python train.py --num_hidden_layers=8 --experts_per_token=6 --hidden_act="tanh_gelu" --balance_loss=0.00829 --num_key_value_heads=4 --head_dim=64 --rope_fraction=0.5 --attn_scale=0.125 --parallel_block=true --weight_decay=0.094 --lr_head=0.019 --decay_fraction=0.597 --decay_shape="linear"
Below are experts of layer 2 (counted from 0) of a mixture-of-experts language model. Rows are named router (the router's row for the expert), up (a neuron's input weights, with its number) and show model dimensions 0-223. Each number is 200 + 20 x the weight over its row's rms, rounded and kept within 0 to 999.
After each expert's rows: a language model's description of what the expert responds to. This comes from a sample of Wikipedia text that the model never trained on.

# expert 18
router,221,201,197,203,227,187,225,196,189,213,191,204,159,176,192,194,190,181,211,172,243,171,169,205,213,189,199,213,222,172,236,189,201,211,221,188,242,221,196,187,221,208,212,243,223,203,250,175,187,194,208,210,208,173,235,186,181,190,170,201,212,224,217,192,207,226,201,194,184,217,197,177,179,210,187,187,217,190,209,178,222,202,230,223,202,200,177,190,183,177,207,227,211,236,218,206,174,178,173,208,188,190,227,199,198,222,197,215,218,208,207,176,202,213,191,211,216,186,220,226,188,193,180,194,199,221,193,201,223,157,212,205,215,187,230,216,217,187,170,173,197,224,237,210,223,183,213,192,231,187,185,252,234,169,202,191,206,196,198,239,222,184,174,194,245,204,210,162,233,175,187,206,208,181,181,220,205,197,195,186,171,193,231,155,211,158,156,213,197,214,212,216,173,185,203,216,176,198,170,170,187,199,219,215,215,181,171,203,196,176,202,201,198,229,230,172,202,228,203,223,210,193,186,174
up0,214,178,173,162,191,206,210,200,172,241,191,196,191,212,183,201,199,178,201,208,206,196,214,202,197,178,222,182,199,215,224,208,192,192,193,208,169,200,200,179,202,190,192,161,215,186,194,181,249,222,208,238,204,190,188,170,232,183,173,204,224,192,176,207,256,197,233,172,203,210,221,227,184,219,189,160,205,214,189,191,195,244,196,226,224,235,188,210,186,207,198,230,234,163,194,210,151,189,227,217,175,198,185,200,206,183,194,183,181,206,200,181,183,209,143,155,216,209,221,211,186,183,178,220,201,175,189,214,210,187,197,252,195,179,206,170,233,171,186,195,198,211,174,221,185,210,184,194,218,255,200,206,208,228,200,184,185,182,185,194,228,208,177,174,177,208,199,214,186,180,172,198,206,205,176,171,213,186,222,234,176,163,199,186,191,217,215,206,230,157,214,202,186,208,208,204,196,206,188,206,224,226,177,204,186,207,182,235,224,213,191,213,184,207,230,195,207,200,231,213,204,222,193,215
Middle pieces after prefixes like un-, as in unopposed and unfortunate, plus sports words such as final, playoffs, classification, in season reports.

# expert 14
router,214,198,202,191,215,199,200,231,169,189,181,227,175,208,180,202,167,206,180,180,240,195,174,187,209,183,231,198,198,214,191,206,173,195,214,202,229,228,198,207,222,186,258,229,174,237,238,195,186,224,208,223,221,211,234,216,190,167,185,190,220,157,217,223,195,208,203,216,169,225,196,190,199,179,203,185,191,206,198,213,221,217,209,224,206,238,186,198,210,165,182,199,182,196,195,196,193,192,182,235,190,182,236,194,184,173,210,187,185,196,168,212,231,184,218,199,252,191,205,239,204,189,237,201,179,224,189,197,216,171,188,222,179,214,219,219,208,183,180,206,196,225,199,196,225,185,189,199,194,195,169,227,199,172,213,196,224,201,164,202,250,225,196,205,223,182,230,206,223,187,212,203,209,174,187,186,211,194,210,218,186,179,205,181,201,147,177,234,188,208,204,196,188,183,177,200,214,192,183,173,160,195,219,200,178,182,182,171,220,166,228,184,204,217,179,189,208,208,190,228,190,201,159,166
up0,197,214,171,175,213,174,206,174,183,224,171,211,188,200,207,205,197,187,183,192,219,213,198,194,195,169,198,203,218,225,192,199,175,200,196,225,225,241,255,176,173,217,163,191,208,192,156,163,208,213,210,238,206,190,177,225,192,182,199,202,210,168,188,226,263,183,228,213,225,207,186,204,212,232,180,188,208,240,190,214,183,231,204,229,188,224,181,180,183,225,168,234,211,190,200,197,172,217,205,223,176,202,208,213,197,168,200,198,195,215,185,174,212,210,152,186,208,189,227,200,212,213,193,198,172,181,197,207,165,198,217,219,160,179,199,182,211,215,194,220,203,190,179,194,182,187,194,186,179,206,213,206,187,206,203,181,197,195,172,224,233,198,210,185,202,157,206,243,161,176,215,214,213,197,188,196,230,225,195,211,189,200,216,188,186,211,201,197,226,213,217,190,177,211,174,200,197,188,169,214,175,256,226,182,235,207,214,235,189,206,187,215,165,212,223,172,227,205,209,213,195,203,187,170
Table pipes, commas, of/by/in and labels in infoboxes and vote tables, such as CE-O in key people lists, Votes headers.

# expert 51
router,226,211,198,193,208,208,189,206,199,186,158,222,189,160,169,227,162,194,166,150,227,169,216,184,189,187,216,192,236,199,215,208,176,241,191,194,203,248,187,189,209,200,217,228,205,220,223,189,187,199,205,210,234,183,233,170,197,155,227,208,222,197,189,181,210,203,180,215,183,220,231,208,181,178,202,193,198,206,186,223,219,184,224,189,219,194,189,194,168,212,169,186,221,209,207,211,167,195,163,213,181,192,258,198,187,187,180,204,213,215,211,182,197,198,194,187,233,195,226,222,208,187,225,195,183,209,188,182,208,188,227,206,220,191,209,220,222,191,158,203,197,168,253,212,245,184,207,209,221,216,195,222,211,192,217,170,232,194,193,212,205,187,224,207,229,209,236,212,221,191,201,195,203,190,178,233,200,248,208,187,161,193,198,205,215,164,189,229,177,225,186,202,181,189,217,202,189,180,181,218,181,196,181,180,185,217,206,193,205,170,237,197,208,175,193,198,175,232,214,217,207,190,212,214
up0,190,169,169,208,214,186,182,190,178,246,192,196,204,185,189,205,177,202,175,186,218,197,210,203,176,205,186,194,178,202,247,196,200,175,191,208,196,204,229,182,182,216,209,166,223,195,181,196,211,220,197,237,226,196,206,214,200,166,250,192,183,177,198,227,212,189,223,189,199,190,234,199,171,254,163,155,196,206,170,258,183,199,180,196,185,226,195,175,196,224,183,188,226,217,217,177,177,179,223,222,207,193,186,199,195,156,183,191,209,201,212,200,188,236,187,183,209,207,233,214,216,191,172,205,222,192,190,183,217,157,193,229,168,187,216,156,204,160,181,210,213,179,201,217,179,228,223,231,204,249,209,206,188,191,215,210,172,190,197,201,203,184,215,195,195,198,217,193,174,196,178,215,179,218,170,179,219,226,203,232,211,199,200,174,194,237,189,235,227,210,188,215,203,221,205,206,203,195,195,204,224,192,206,188,174,211,221,230,200,234,179,227,176,213,222,195,218,197,221,198,202,218,168,205
Infobox keys such as Coordinates, Genre, Born, Spouse, plus pieces inside section headings like Governors and Governance.

# expert 13
router,227,191,177,182,244,223,204,188,193,187,186,186,163,189,182,205,185,175,191,155,228,182,195,196,191,198,191,198,220,184,209,199,190,227,196,175,221,229,199,184,224,184,201,248,196,257,233,198,190,209,200,222,237,221,222,200,199,204,232,252,193,201,223,230,217,189,226,199,178,235,208,194,195,200,185,186,196,176,189,173,213,189,206,220,182,226,210,203,189,195,184,199,204,213,233,161,160,157,159,227,214,195,228,197,206,183,216,182,200,217,220,179,192,178,208,189,239,227,195,230,206,191,200,188,225,218,206,200,188,163,222,209,185,195,215,225,224,178,163,201,220,190,213,183,223,156,207,209,210,215,169,223,208,179,231,218,229,201,188,211,196,204,195,197,221,172,221,194,223,171,220,186,199,154,178,199,176,183,224,207,152,209,213,189,221,175,170,205,200,232,182,205,199,197,178,206,196,190,204,192,203,184,229,248,213,207,199,199,200,195,221,198,201,199,190,179,202,214,195,202,194,207,175,169
up0,210,206,152,187,185,199,176,193,159,224,216,194,181,171,187,184,190,182,196,190,216,224,197,230,177,212,207,192,210,198,205,223,190,209,178,239,180,179,232,196,202,213,186,201,209,206,199,213,253,201,204,207,230,201,180,215,222,196,201,194,194,197,211,233,217,166,193,197,239,208,248,185,148,226,210,158,209,235,162,234,154,206,208,204,215,216,185,217,189,220,192,181,215,182,190,212,183,199,183,226,199,194,207,207,207,208,228,213,211,203,206,215,211,219,182,181,208,197,213,189,197,211,189,153,178,182,201,183,190,182,196,235,164,195,214,181,217,201,188,220,230,200,173,206,189,224,202,223,210,205,202,215,167,171,235,184,189,216,198,199,209,211,180,169,208,211,181,228,153,187,206,244,228,205,199,179,192,183,169,187,227,186,197,188,165,216,204,238,214,204,182,207,194,202,176,219,166,219,202,236,173,203,227,162,246,228,192,203,193,218,174,220,187,189,198,185,215,196,202,207,185,206,163,197
Line breaks and hyphens that start infobox lines such as "- Clade:", field labels like Genus, Producer, Website, and P-initial codes like POR.

# expert 54
router,227,210,201,200,256,207,230,186,214,186,183,202,171,160,193,217,178,179,191,158,231,164,149,210,212,196,196,199,231,191,187,204,213,210,205,205,174,238,192,194,234,189,204,234,196,233,205,174,175,179,222,199,223,169,252,171,194,174,198,200,214,188,224,186,194,200,186,207,166,201,233,224,207,185,188,187,196,209,206,221,207,219,231,200,221,202,182,186,183,208,188,205,206,207,222,206,189,151,182,195,204,173,226,217,205,212,178,217,224,215,190,201,206,215,229,221,211,169,215,240,199,181,202,210,222,240,195,221,210,157,204,192,205,200,252,215,207,202,162,197,170,236,183,213,223,179,211,214,220,209,207,231,189,192,193,185,204,190,177,228,186,183,201,174,245,191,179,151,214,195,176,233,199,204,174,216,171,225,209,187,192,181,228,178,180,170,185,205,210,233,187,188,215,195,205,174,188,197,174,203,220,198,187,199,193,187,223,194,208,211,207,216,212,210,232,193,181,195,210,214,214,200,195,193
up0,151,163,153,186,190,173,196,199,179,225,199,233,208,208,202,196,211,168,193,189,212,201,200,182,197,216,213,173,216,201,203,193,183,178,193,229,167,208,219,244,185,201,179,179,204,191,177,202,238,213,179,203,206,212,199,167,232,200,192,217,221,215,187,222,217,185,193,191,218,209,222,185,188,217,149,182,158,243,177,194,156,193,193,180,192,232,186,224,176,194,205,208,197,180,223,222,191,191,236,245,188,216,211,190,202,220,179,178,184,199,186,209,209,197,174,171,230,224,207,183,206,207,179,191,211,179,181,177,220,169,211,250,163,204,222,165,211,180,186,201,235,168,196,207,192,194,227,193,230,234,180,213,207,208,214,180,192,185,178,170,208,217,232,198,214,190,186,211,183,215,194,200,232,189,203,210,213,211,213,217,206,206,193,192,204,225,175,198,208,220,171,203,203,228,178,169,192,218,196,200,225,200,224,178,222,207,195,234,190,241,189,211,202,198,217,199,214,227,185,216,199,233,147,211
Word right after on, in, of, at: the, dates like 14 December, and adjectives like northern, various, other, international.

# expert 35
router,218,188,203,171,247,225,189,184,207,203,192,202,203,190,168,220,166,173,194,170,224,173,192,188,180,226,218,179,235,191,187,210,162,195,187,209,220,211,191,206,222,203,217,265,222,213,218,175,188,172,196,201,213,232,219,205,195,190,177,232,253,184,246,194,230,184,188,201,176,218,229,204,201,156,207,205,194,191,222,201,230,205,227,185,185,199,186,191,168,196,189,221,214,205,192,201,178,197,168,226,202,185,196,214,182,220,173,212,180,208,190,208,205,201,211,203,246,186,218,224,208,176,199,199,209,237,194,227,207,186,192,193,200,189,216,240,233,191,163,186,220,208,246,223,226,198,215,203,224,191,175,239,217,170,187,206,206,176,170,208,219,167,172,194,217,196,226,197,242,190,205,220,199,167,196,179,207,179,202,174,191,204,196,193,232,207,181,225,205,213,195,231,177,182,184,185,190,193,188,210,195,184,215,174,214,192,208,179,206,187,212,205,190,210,163,196,160,214,215,206,187,206,161,189
up0,181,238,155,184,181,202,193,181,181,206,196,221,183,199,172,229,190,188,196,181,208,222,190,189,208,206,202,169,171,216,200,183,169,233,207,231,192,207,254,180,180,220,154,195,206,178,151,201,218,210,212,209,231,211,207,212,210,186,189,177,205,214,221,211,194,188,201,201,225,201,240,205,200,205,192,185,224,230,189,224,162,231,186,193,186,234,207,173,162,226,205,193,211,178,187,213,161,197,204,231,204,198,194,252,217,202,166,215,202,198,225,179,212,224,181,183,240,178,184,208,217,211,181,180,212,195,201,233,173,185,192,202,170,188,210,185,219,164,188,190,215,214,163,205,192,186,194,185,211,246,187,220,193,188,201,205,185,204,175,205,203,194,240,198,188,206,202,243,204,182,192,239,214,209,220,200,230,220,224,195,183,217,186,218,205,221,184,221,209,192,175,212,199,203,179,192,179,204,191,173,191,231,204,181,179,200,191,248,230,209,191,223,157,219,175,214,205,193,208,218,208,215,159,204
Line breaks, pipes and spaces in tables and track listings, infobox labels like Died and Spouse, and odd word pieces (Ku-mb-h, Mac-eo).

# expert 40
router,235,181,213,201,242,198,204,203,220,207,172,219,183,161,180,203,167,169,197,166,230,172,210,201,202,235,216,191,198,202,184,206,214,215,200,218,211,207,175,195,207,198,236,225,208,212,223,197,167,185,225,221,197,200,216,204,227,199,201,180,200,224,246,210,195,197,174,201,152,240,219,232,211,180,206,180,223,211,194,192,208,196,227,215,191,220,185,193,192,182,200,199,206,229,201,177,188,170,196,241,179,161,213,225,168,207,219,224,205,174,212,193,194,216,236,192,216,184,241,221,217,210,220,220,157,214,191,230,200,172,201,210,189,176,200,215,217,190,154,181,206,200,166,224,248,198,201,222,202,205,171,210,196,194,224,212,192,212,178,202,199,204,202,199,226,201,198,187,247,183,182,243,214,202,198,187,197,214,200,186,163,175,195,174,208,202,194,227,198,205,180,223,215,184,196,206,205,161,217,218,156,188,197,209,176,181,199,185,206,176,234,185,208,198,176,191,169,191,170,245,198,195,182,175
up0,173,196,206,193,199,214,157,195,167,254,206,196,193,195,217,194,201,186,200,199,213,214,181,177,180,213,179,166,174,212,190,194,193,247,200,212,184,241,209,174,184,214,185,190,226,194,164,202,192,223,217,219,218,204,189,171,199,200,204,213,217,190,219,216,256,243,226,210,238,181,216,236,162,212,182,182,208,231,175,214,179,204,195,184,197,222,199,199,205,228,202,229,212,176,217,182,142,195,213,204,173,200,193,209,194,190,183,196,208,171,218,210,200,216,178,198,196,206,235,215,194,199,173,185,188,187,199,183,180,182,181,231,152,175,213,194,208,187,160,233,208,175,205,189,163,221,195,198,197,224,220,200,197,218,210,208,194,211,197,181,206,190,206,191,177,183,194,232,174,185,188,234,218,184,201,216,252,208,216,228,192,191,198,185,225,241,215,188,213,194,170,188,203,239,157,173,193,233,212,216,193,210,216,180,182,215,229,215,185,215,192,217,171,209,171,207,198,178,196,221,219,213,190,215
Empty-cell dashes and numbers in sports or statistics tables, heading equals signs, and Welsh or foreign place-name pieces after L (Llangefni).